Experts of a small language model: 68.7M parameters, 96 SwiGLU neurons an expert.
Below are experts of layer 4 (counted from 0) of a mixture-of-experts language model. Rows are named router (the router's row for the expert), gate (a neuron's input weights, with its number), up (a neuron's input weights, with its number), down (a neuron's output weights, with its number) and show model dimensions 96-191. Each number is 500 + 25 x the weight over its row's rms, rounded and kept within 0 to 999. Numbers have three digits each.
Before each expert's rows: a language model's description of what the expert responds to. This comes from a sample of Wikipedia text that the model never trained on.

# expert 22
Description: Table pipes and separator rows, heading markers == and ===, and words like the, known, originally, sometimes before descriptive phrases.
router:500499481533523503517495503497462543478547468483517492494512505522504501504499478468542509487504464477515499471535526480505490483524472498502490487484521520506509492492508527476509486495505492530462542484523509530467499508481494465452540544510528481488511527504532459452525495522469547509
gate0:516517513498502501519504491546501480522459475540485491507523494505503547554494496519490483455473577479475489507493518464443513481438522447514517469483521505471480493494517433492501522486543485514513470485498484497559492550546513484460518557482531456476469486487478500476479491516513484529
up0:520536501498526487537482504447510499555472492494521488484497491527484520474575469523466529509485486494482489498512542518489535501499445458492480486565523454467522487478510533535503487499489521507511493481494535491475526511493489514512475534475482501471467504485456490496508500543469511501
down0:482517517524534440476495510501512502523529513489543437504521477457494487477520490496495465497530502486492515485502482473480480535532536528508496499545494566496452484460489494514465490471473499507498530537473491523502497486495486525460477467510496489494518501514509521460530529543537492498
gate1:454523538514458459480460472445501525469460499462537467462494442486492524508465455484549493500527505488503535512501479440443456495544526483519444464470463516457525523514483471528528487481515503498500518512495517525504547496507477476525491534492504526534516471531501534494484491481475493543
up1:499536503470463466481511487508489513554496530493495544484522485503470469516504504476535518474486489478509467496487484456450470518552457506499471477516535454519489549535526480516489447453490500487483528518500508497505545468501442464537520510504468501504553481529521491528467567516489530532
down1:514483514536504543501516513506511470479471535479535467460515508485480499479488504493480500497500512490535491530505470528473479524498502502503519515513509490503482495505514467510470507511471450441562532519525491511450524524500483483460491518511514490518537538501476468488529522533494529470
gate2:501471465488495528503494509482492490484502530500487486486473522535513457494517470491503495499464485522467462542529546479496508481492501559508492491464555504514485467507458494451465506504479516499477466516497523476506520490449512484516531472473495540531524450502491470507468461538445543487
up2:492509515512517493516525474508549506488567481551486471495513456502501493521468493508514489526513465493495519489529470487492484502485497472527487562502437495492499538535465496519473494511504516502477525503524516518537515501521497481515460445504549506498516481495494476505498520502546518578
down2:498504517502483485505524469467516468500493513493517503445520489545521498493487524497482498496469503493507483442520472476526471500514501492545505534458449459510508493475494506513519477492499500486494538479493509457490484474518516485496524498504482509466494519504465476487503504513499494550
gate3:492480499489523531514497501554497490526557468512506485486481526483496485501510533502503465489477498480483513482527551495506505509484484487462515467494471572489513492480507485507497510495533459495500500530542507518513495525477490534527481496448517497529511482459509478454510524503450450478
up3:537495497518482495520526479479482511497515508510514466461539490479502536469521465477525504492503499479467512534542522502513476460485514539481540462507526522514513496448451500490482485547505489503533472525483480497496467551470469510474492496454479473513467482460497501466443510519442520477
down3:486517485451520521541504524480484512506479524485457511489491496507526553512485474471534543530496477484493476501494518486559533484477471529482458513491525522502549479499510515519513523485476498499484523493485555447470526500492447486487509494495507489513507493474507509498487516518496498507
gate4:473472532505485496485465529501510504497533474503484552491546481487504521467531475538473455497480535460498524482504474500500502509508512530518514564488521536491467484474493496544486507484533452449508472497497456530542502518525524512515533517509519493476484465473543474462480499500510505475
up4:479512524450513520522540526485504503497502496494563514541497514478486472461502490474517532548509463510519506484479518497507530496531461532496530509511482510502485533481498524451510492513516528493513519491493469485441507484521501503473511553488451517556531516498484539522460504532472446526
down4:477509497492500498483505540498463514519533478498511475489489509465479476493497538481477524512461440509542512530494470499498502491455446490474465489532523518455469513482550515514455482494468484540519471486541509561480496548523496551500493512471517553476536513496538490497497471510472526525
gate5:539435459495475492471531524459454449530488532510481492507499470485504551464521508498511472512429536529479505513534500466524513514457507536518518517531531492505500500515474514490468503501525465442538466510482487527511535496478469504478534489508570481509482470500495487479516497482514508439
up5:529487567514472491508453494502526526460475470523534538504500500546464460478505456521520458499541507528496527479489523525511484464501489476478452510563487551470511465504482478488475521518504463511445492470503462471515456495489477491534521521497462522450481505536535504505481523517475498496
down5:491509532513474503494478456493455466498493474477520519495523529483437473563473478490494502461497484517490478461474499502496453509413544533482508499511479514491512477545526517493524493476493515508484496491488481484460494509498514466497495484521502519534506515537551485490499495529442499511
gate6:484493514512515467499504555509488518505506497511486465518490499505545518511504511468476513494481500516506484458511516480482488503537509521526487459528523528499485521481533460481502495509507470505522505508533514499532549493477500557451520535478503473474476473484507480501484512495515519499
up6:491476490493504551509471551504485513464503487478474537523513548514534506466505508536472474498496494541503485526513495540521521523563477498514494479535493549518506456492516562435477532530501524512489494491494524479508530513519499532509507492497495487536496491499467503504497456516471524511
down6:542464479508478542473516500466490522453515493501536533467532504479498466534522510536481518487494489473506484451465508485524508463512500482509550514489525484468494494530501466511510494486457503484499465505494497477503512495565435468500528495488469522516495483496493486479491495465472459510
gate7:521521489507515565490528466491477457486476495533501510507510495474501481530453541509522505511425527469511499494508531494498510500508491498504521509486470493477440537489451467477491495471521514482487502497531505483482501531501491520443460485436492512524519520410479512457505486457471476424
up7:475501536497518555489525490468517482488498475506520523488505549483484540473494496492516514502487492493492505489487515515535497484529505511522526499554489476446523494534510467470476459498495490506506536511540475518481474426554462506500478505476501537537532543515459492504557509492451485480
down7:521472504480476540493520512486471506509488499483499497473517488524441490494484510534509501520499480481502483496467500536543509469537560470519520539493503526511521475508510515510453519532496527486518514499488474477504488437500473469495522480466481481533518488482496506484477530476478485507
gate8:524487505498499505492494546454502490534506504499500504500570535529516483517497474486522497547488527493528526536495451527486494517443475460474513539552473521515530459489479516475463486498534518490500478496497533520467471483492456505499512521479500510527515493500510511516503452526471492491
up8:484551536495519498448455493443495496493503536530533546529466540507496538480526504519524487523508505484484465486467493476527488533466529503553499484487502496530504486523499478478493531523465443483476504481509533503508505472493522514508460475547554506510538507502498497467537477481467539515
down8:491493504505508450482557510484483503475512484459475500518512492481447540501492469452500489476472522554470500496474533489535480523502513511507496508529530485482487479486506505480492475529507509499502520503463517494470440501516495516496508495512455485474537533472514488524519550525501516500
gate9:497494502475455438508477524530489531520546511525507488469474484557505495499534512516537490499508480511419531507454530485498513488525545460511472491519483502531470496498431522491491507537526495487483458496519535492486460504507494502513484455519497476518526479483530486487503500550543494518
up9:505459513495500523532483508482506493564517472533510481435440533470509513493501482529509507519515529460500507488485518510502497466506461464519495477496524520505489529494548527520469499543468513482487514538512492523516527486432465500512495534505528533517519508483525507513509530492480481519
down9:505527477482510489459551478494481505473488453494493519509464474516543508524545511500476527519477499543488482461536482476464509520457484439499477447485460479492510495504500459480493520475509480483489466520480489468502538499509502516480527518536529544505490452514516502529508510472501508502
gate10:456493493475508499503444518495484500478489520481482483538543473480475436525491460449461439505469503531466521524517491480550524478454481486518554501465488527507530482510479483453508487457483441472482465516528473448450479504513553497492487505478507505503514536479513511466475511490503521454
up10:487500497506507499478464523511458504529472498535519482497498512535473488533503466489522506480477448488513526492518493528512506490485519517514485522472511496510527466506502506475491529482489471495485497523499455502470493475485483448517490508538540460482528510497480516514535531529502550511
down10:494480513534482483483502464548506503482524482502472488526478507506448490505512515561528474483488527515439538508519509488512509467519484506493533488509513485499506513524456504480500522501531519479476497523518476472504501498544538464506484507499473492463466497468478531487488498491461541490
gate11:471498492477458486477475548501510508571525487519531511478491493491534482470531508493507505546538492522496443491500463489506485489445518493492477536504489493507528488474534516507508516498483523466526489474487459489502567536521563462479557525521521498491498495468480449497509520501522477495
up11:487483521489476503504539566511517539538496510454520488514486481528437465493495528490525491545484504520528502479497506510516529545458489476475464554499499502511510492494518541486467483491528505487547473463475454508501532498514479500521540533539540534528495443485493482533511502492535466478
down11:490508470477518551513544480509467468478502514475503495502522471488461475481491547487490508461475454497505490476554481519479515494465510475482513523527479494519537467521521516499468497548464512521504492512503511513524536481463461509519476502465553488517512554529504485507514491579452500482
gate12:509501481520506471532479510534498453507497483517517474488512506475458500502485471509510502536501474479547476498500507508500537498459520512482501484516487495453511498535474529491535480520526550487486450526524506466496511491487495460509524509463559516498499496459490501512530476500492489472
up12:476533481510481513486524447528499498506480524515504508484486474530514496511520511564492493477477511518456485547532512507490491500530510495507501480491490444544488502462478498495509495472473451499480545500509503496529541497519480542460488473485555441527492511545542477495495518485494503499
down12:492476538474502497510453503444507518509478501492519479474483507471487533531499524507502526513529514514490478487494492488470508521538470468565535515510484549480467495538502519499519504504540491515533484508520496490531474516495502528489515568513478564523510486480516499475433515473464511521
gate13:473503525521470482471488543529482482499486501498514505532530501456498495517541528486550479513486480501441476492451482450494516511488477533509522500493479504473548490510483516502498494505506470495444458524492486491523442478519510461528512510452530499479480524492461482468500515511506506529
up13:518478470520506514504511495538482489482489513462472467472497491513532496514468541496489520474521520553556519506539518509532509510523522469481503509494519451553491478492550505489496471451515512516513485539482550497523489481551502520542477471543515470505515499521496514516548500516475525521
down13:511539453490517484532510507480515473527494534463491447528483506528505470526505485504489525540477511496514475486455482513529505532561497499494513533461507491469546521471511527521481507514512531488525491512475493505492516478508509560509478475523507524491500547504483542517484511534549480539
gate14:513517515501492481528510503552500534519495478526470490507493481516518465475491483504464479483534493524508489452508475535530476521541534499521452541560508514533515478450465483478518468487496487500506532494513520512521479522550528530481535467524433508485485476475521542498507491473499512497
up14:490497519487501490503502560489490547474486534455495515491505495490492457479473506512486537496478476524529524505496521443482516488503506460498496485510489537483525517505529479479499551540524490455507538490500458473492528484520431469488478492494500509495496499520493511534542494508535546523
down14:459510486507496514494509512532472452507495473505496507490502489533496466513432466463508560485474499527519459502501467453493471472479509499494473479554471499514535474532507473552494506482464499511488494526492465509509502523484507493523509499524503485482521499508548509542523500519465514511
gate15:507473493501511541523517538529435521508450473507494551501483479478443503541524506535470475435549492494486505453508501499489500496449533484484485552501474507512474474503446494527472524502472517524465468492524437477479446516497510486513476534469491478464461528535536496493507513505460498512
up15:446522537469482524504532518497509482544487476519476486531449498537487523513516472530467521475471465473483496508495501486510482466515552546489545464479489511515547535480549511522494510543459465481488491496509522518526509526439539502518469511496541532518502495515519491531490518499534442526
down15:520496481463457524497517500493553470501524490551495536454467462479474505516508469445517530505514459489495509506492527511478478517497521515475507524530507561527512466502505532535466479455528521480502517466517490508503513490484479461452507480546461540548453482499502516475480537537470484509
gate16:518504508535484497487466511465519496490518490523458525481491494509496495489490501523559474488503523513483505531510488469483476468525519512496470519492516505520507528486512507465484496554552523488511503517507513550480470516536492496533520488485483478510485509515500475497514513524496551492
up16:483523535491529474458517480454511500470557494522480515472515480503474448505515508510509503458499517471530487508475536482490503469534496504526477496488504468497499494523492503506479464492506523501518463487503486507472454485474441498513509510533492479490536512525498454535526520479497501480
down16:460500488503503449487486485499448503538484501515513545477534507497508465493522500524511513515489468532537522495518517516513544509497505493516494493486475490464517525529476449484466473524543481475459494485519462466525513448505479514515528519485499420447561494497534466512476491494510478478
gate17:549486502482443504487434526493472500482475457494473500511520493511528556510523501505481470541461472482499473477508514480507481493507522487496507537503523487514513503506517525535515486483513448481479494545456497484454477501474493465475519500550496445464497493511475484494504547519445511539
up17:548494468486492485503485491487528525499483455456514528449515488526512477471494529498514508511531554500474509466492531439515478530511491501515504535494527542476491501509516479533514471510497469535495539494479487490470562518480489505460476510505460490455513530529532496493513480454513471485
down17:482485504515497520507451482527487509511489509563476479454508519486513483481534497531523463512504465551532522504521486494481489438531463480506487466484532479511524479549522496546531503504444523509528535510504509513474515494497479530525485473503442490517505476476515468481484557457441516478
gate18:516486497514506501469496527522494512533535481476500477467536505492493483495538484448527486447478443508543488507509547502494496467520483493499533503478552487521491495493522453527504485467511483472492481537494477492499481536518492491491479544537494486540508529473463476496506497513502540508
up18:541518494508491524473520502492472521478522472475485458469518528497522501446531492473512507503490486485525493462535502550505446485506452488481525508536539492504473457539495490489475469507490471456491488491526463515500543524493468492494486535514529531527530502479486458462499471486499517506
down18:537515476515502479490527507530541520498519453498492475485518527461496510478512479435513485528527484482518499498508507515473492491507497483504542484512511480493463516506477467516513510496494502466465485509532487524496504502529487470518504518528527468532522491533499492470492496482511472485
gate19:470492537513482497491476488528539499541501521583494497516467531486486455503502485482514474490490475499479501512483509503478527487508472507484550474518526515507525536487504458494483509480480531484471512474500480463490559482534532523517483516465534513515513511500490515513485529461537531527
up19:524485508481488515494453543553514508510527527490491517509491459503513461517496522540481548534483553503517505508483541512530514508522483481499474530501493477494519500480540507509490517495519547523517472494479502501502502545509451479507468504533515505497457494503494525512517469479525479477
down19:481539458483498484487504542490471491496502526513505518519522524511497548520479472509478463530504561520497504507495494528548556498505507505488492569483577482487504486491514538498507497528505527511501501514499484497492517511486486468532554485523529471472442479506486490525536502522488491486
gate20:528500480519503508487486535525493512527472447466476508464544526513480463529513486474500484478518489510464465497486508520465544511489530489502556506543505512523503527473477467490524550437515496505513526459527470475491493502500535516503522497458487469515496504491541483503483502459474553489
up20:506473507536502499506519538505468547485522488473514521514536511506493512506491508476491479523536508512512511527534560498510501499496529506541513469509462531465526517490466502513480497516526509518519525463492516450444520497497520517526548518485534454503507460495516535479520506461496527449
down20:455510527503516505526519495472509511511543527528527491511532530556488510464513508548483488499449515503476498550468489496553526507534536539479521504496500493508500543507505513487468498547460528515541511484530548466496543487508505472499467519520501522489482496479461523488488510518479521508
gate21:475525528539507462507517497464503487513497519459514528473495470467474488461487505519483512528493529500474542514545552487510482488493487497495527516512491529524493549527469514501512501485502469508483477474499483500509548506536532527452487465469471485503481484520502490519482488521486542473
up21:534518502443524489514480548527531508460498474470513535528492527479511497520495524497532491491530530496562491494481507467506541504514516516501507526533477538460456458450526519470482505497495488505524502533469491482537485482487492482541489483480473472466513476531488527481538496502515518447
down21:519515448499523522459499473502485534498523496482501516447504486448457503478505535476525494476532498493491480484497552535492505469473508517516520504480466549470482473466504499439564472513468518524486492512490493533486449519509545445491523541481515506529496485514486509491525545499500497490